{"moe_layers": [0, 1, 2, 3, 4, 5, 6, 7, 8, 9, 10, 11, 12, 13, 14, 15, 16, 17, 18, 19], "router_score": "softmax", "routed_scale": 15.3, "vocab_size": 8192, "norm_place": "pre", "norm_eps": 1e-05, "qk_norm": false, "attn_scale": 0.125, "init": "normal", "optimizer": "ademamix", "lr": 0.000432, "lr_mult_up": 0.743, "warmup_steps": 513, "batch_tokens": [32768, 65536, 98304], "dataset": "wikipedia_en"}
Below are experts of layer 14 (counted from 0) of a mixture-of-experts language model. Rows are named router (the router's row for the expert) and show model dimensions 0-127. Each number is 128 + 32 x the weight over its row's rms, rounded and kept within 0 to 255. Numbers have three digits each.
After each expert's rows: a language model's description of what the expert responds to. This comes from a sample of Wikipedia text that the model never trained on.

# expert 51
router:151159137145077142096137162090085125181078104150139095092136163063109162165085185086151132145154136089186106164096069166080113183158168090165112084095068080098168179128147076084080105106092159108111112175081139141161127161093162153088091171135110161123099135160091183155110149144126130072107082140117124101137143111110112140110157152129161120164126119092140176136142069139152123114099
Concrete nouns and adjectives for physical objects, materials and colors in ship, building and animal descriptions: light, bow, hull, roof, olive.

# expert 38
router:164174163173100111091149163120097155139088103101161103089135166096091170174091161149173100077157096074170109115088094164102090148134106100146082080081098093086149146128122095099117089089097168104114083156085152166131112166091176166153103149093063163141104098162102156161097167170147145096124135090110175074104149116099092108160169160098161160156133166091179153150153111137159106109108
Prepositions in and of within running prose, plus scattered digits inside years and table rows, such as in, of, between.

# expert 7
router:200165145190099120098176131103069159134096094128141122092147152117090133175084155175154131105132087109185115113121097165109087131129155069120084056089079078084178134113130114102100082133095195144124103107098116161139121183088132168152119148122072164103103096159118092139120166214163147100158151088112180100114115099067135126146150157095171123138157143120137151145107164110170158115138
Punctuation, numbers and connecting words in motorsport, tennis and cycling results and standings, such as semicolons in score rows, vs, defeated, qualify.

# expert 17
router:189135149132105128126167141148113163182065100104152118092112181100121157144099144107139109118191069108152087116076043198116090123124148089152110122116082086073131143150118125118087120077105180126120082163088129133115108172122130147130138140112129209152125112151100130147111188153173136082132110083101182078119162124110092121134184182128131136195120197113153150185132104166141111142142
Hyphens and dashes joining double surnames, hyphenated French names and compound words, such as Bethune-Baker, Jean-Philippe, pop-top, Semi-Finals.

# expert 8
router:164179170173111121092140161149094162126086111097157098077139155099100164172085167138184109091139088088175111111088100160106092133131115092158083090095104105093156135123130090091120092073093172117109081161085148157130127173106190165137096161081074164148098089156104147157102158170158153106115127092109168072104163109107091111164172154092165158159123166083192143153148122133160113113111
Last piece of surnames and title words right before is/was or a comma, such as Smith, Parker, Snakes, Commonwealth.

# expert 25
router:159176161173099120097151161117101159133093106094154107089142166098084165175089152162170101072140098077178107115091099162107088148132113109150089086084100095091161145131106098099114088084102169104118086161092148162142112165093179173140102153087056158140106090156101150161096163168149145101124129084111179074106143126100093102160170165093164165159139174091177154146154104150166122103110
Words opening a phrase or following a verb, such as at, in, during, several, various, a, the, and final year digits in headings.

# expert 57
router:165175165154083104098140145141099132170049076112189058091163159109106142147119142125166105108119077103155096089095104121099075163154113116172092096096085140079188136148160088125134140119115148137133086132101133140134100177097139104132142156112134134148114075194101143164098140155124121114095119097140114096113157128097093124144198155123178159152108169065179159164201134147163160105058
Parts of place names, months, and media outlet names: Wall Street Journal, New York, 20th Century Fox, TV, Sunday Times.

# expert 49
router:184146110144077123081194169111099095161056068119139106087120187112117150128072172158145148128101093156124139113061108183102106174144151118155113091100112110086165163146117134138127086114122144138085087164029192184114125099102102143130076157114103182123132134178134109158119141166134103129094132106092140101081142111077086105123163113169125158135122198122157148173144130137152156143099
Middle pieces of Latinate verbs and nouns after prefixes such as re, con, in, for example pla-gu-ed, inf-uri-ated, comp-ar-ing, jud-g-ment.

# expert 2
router:169198182139088097107133126139082126151117111109167131111142112086072172183100173123128099130157109100152143076116056174129102113129152107158108084090087128101150142109139108126100069103099166176140087117090154183103080158063176143143087182100077168124135117185088139134103140177140161134149144114160135131090118074078085112169187160145156134161082155129157112182119116137163124135093
Words naming sports leagues, cups, clubs and competitions, and pieces of club names, such as League, Cup, football, Partick.

# expert 42
router:176136151166070132084158137081141128167098108151132125104112206131075181135067170164164123126130078135113135156096077170125114152128128152141099127098137120090148186120132069098079100109102183106079080169062131174144059144089129133149099183103127126118110073196129124140137172114149161116100160088078161110088180136105107136160169114139152144147111188097172150130127165152147120130153
Consonant-vowel syllables in the middle of Latin- or Greek-derived English words, such as sac-ris-ty, hypoc-ris-y, sax-o-phone, con-tro-versy.

# expert 0
router:189141114155061134121149157142101136148085117129140124131114163056088159135096132113140130087166087084164101125084063217078079115117139080143076072116095133108171142145125109151132087106121198130081104158106143151076152108090150114103058136126101148172137126136104106166105183125131179108125138097098182096118181119109076110153172142124162142174144139085193110155112091151123113117114
Tokens inside French, Spanish or other Romance phrases and names, often after de or la, such as Le, Pierre, des, Paris.

# expert 9
router:158157133171129113109144116138074142161099102153134130119142133122097224118090116155127143112121113119118127116078053174101080169144108141122102069070096097113179172105116099128068093090122163102114083136087158190166090149093173163096081224106133156131115105174099136191088146157162132116160099118110127109111126127126072108164137163126155187140113168111159135104132053147126145145111
Middle or closing word pieces of longer words such as ct in reluctantly and fictional, ent, al, ing, plus nouns like design, subject.

# expert 54
router:150164170119079109099153140132080150141078073124143131078153115122119133173081186169117126120135091101118121127082061194105113138149138137165111110115141117096152198115114112129116091127099163097058063117088158120156091190095137135177092149128122210133115087145070134175143153136142140092128096108111144125081184149110056107189193122136119116124065185102159144132129145137129126113103
Syllables like ag, og, ang, stad, kov, abad within Slavic, Thai, Persian or Nordic names, and words such as champ-ag-ne.

# expert 13
router:162181129111096097079145179124121159151099118103125100055110116097094177168151191124148127127119102116127129117117077171099076163118144119113078101112105159097169147088115099090073075076081154131091102154075144104169078106117144170148082113126112151114073089178078084161127151140120129065099163135070175100120173088059139111179160117118146136182122129101153128144158103114168123124100
Word pieces inside foreign surnames, given names and Latin taxonomic names, such as Sch-u-mann, Ve-ti-gastropoda, Le-u-conostoc, plus wiki table separator rows.

# expert 27
router:172195176172071107112149114107086103203081075081106126132172125091111155162130155120157138105147112107173121111097105150099123165152143160163110061088077067094170136157118133111107107116060145134089121154078150187158116175093131170126098149112076160156095127205121094120098165166162161125142130141136167141132160103093116144178157167123115122167136146120129156182151150131170108105072
Words in game and fight reports: touchdown, yards, play and down in drive summaries, via TKO, tie, round, score tallies.

# expert 63
router:155161168174056138072144146080105158155089096120144106061147179105157148169112127122160071108144120112116111139123062197095083119105087123119081089121052079101135172121125069098105134096074155115071054163089096127103146149108138162191101148114129142143097124133113103147122171161143124078099133108076149095126154122071116117147127152143170147204153150116136163136147129134152128102143
Chemistry and medicine word parts and terms: o in dihydro, co in oncogenesis, pro in proteins, receptor, acid, disease, hydro.

# expert 34
router:166144143108119098109156173117123153157077103110141131063118131128099171202069190140142089099160090100140113119118087154132125148154163117140138086123151093112146156144125090115082105115104148113072052144084168198134104133078123160137122169097087157136088052152068126128093157156116126135123139048114151093098123129095069123139175167161150128164108178085161182145122143096169175140126
Short word-internal fragments like ri, ar, or, mi inside longer words and names, strongest on the ri in Metacritic and sacrifice.

# expert 59
router:170177156162100110089151169121094149130081105106169097091139154095108163175095159155173106086150096082169119122097082165109095126132103089137084090082097097084153148131121093102106089090082180097103088153076149164128107170095180159138095160092076163130110092159102146148086169162154134104115126083106178081101146110094083107162169156101157151178138180093180154141156101127160115101111
Spaces before years and days in birth dates, degree signs and seconds in coordinates, plus scattered pieces of foreign words, such as January 4, 1957.

# expert 41
router:186135137134081144094161182101136115166107103135145128131142147087116181139115118129185100131176093143136133124106112174125066097114126091160094063096133134092178126142137093099154099117113191165102112132079129156090112117090116141168061135123088156128138090169049103172098161160132137091097115091084166097153148092061093098173189150142157137200160169084117114114127076148174136106120
First syllables of Italian, Spanish and other foreign names and places, such as Vi in San Vito, Viale, Vistula, Cerro.

# expert 37
router:173170192180105112141135158130081108128105085087163117098184151106124198143078119138144071113158088091141119139106097172100106133136104111153089107102102147107152166146158099135102108082097136159128085132076177171114094192080152178136092179081134129134118049152107147158142187117107154106114118133107140095103110115046101109155181195117168137153123158105158168157110101166152115097138
Head nouns for institutions or groups after an article or modifier, such as government, band, club, company, organization, city.

# expert 23
router:158173171167099113092146165114098163133093103100163103087140166096086169175093159149173102078149095077177115118089094158101087151135102103146091085083103097088152145140107097096116091085092168104118086158088151167128107169093176164147097150090071157146108092162104151159100164169150146101119141088105173074099156121097090098163170156101165162160136171094182159157155111140161117105109
Final pieces of words and numbers, often plural s or a closing digit, plus three-letter country codes in sports results, such as pharmaceuticals, 2000s, CHI.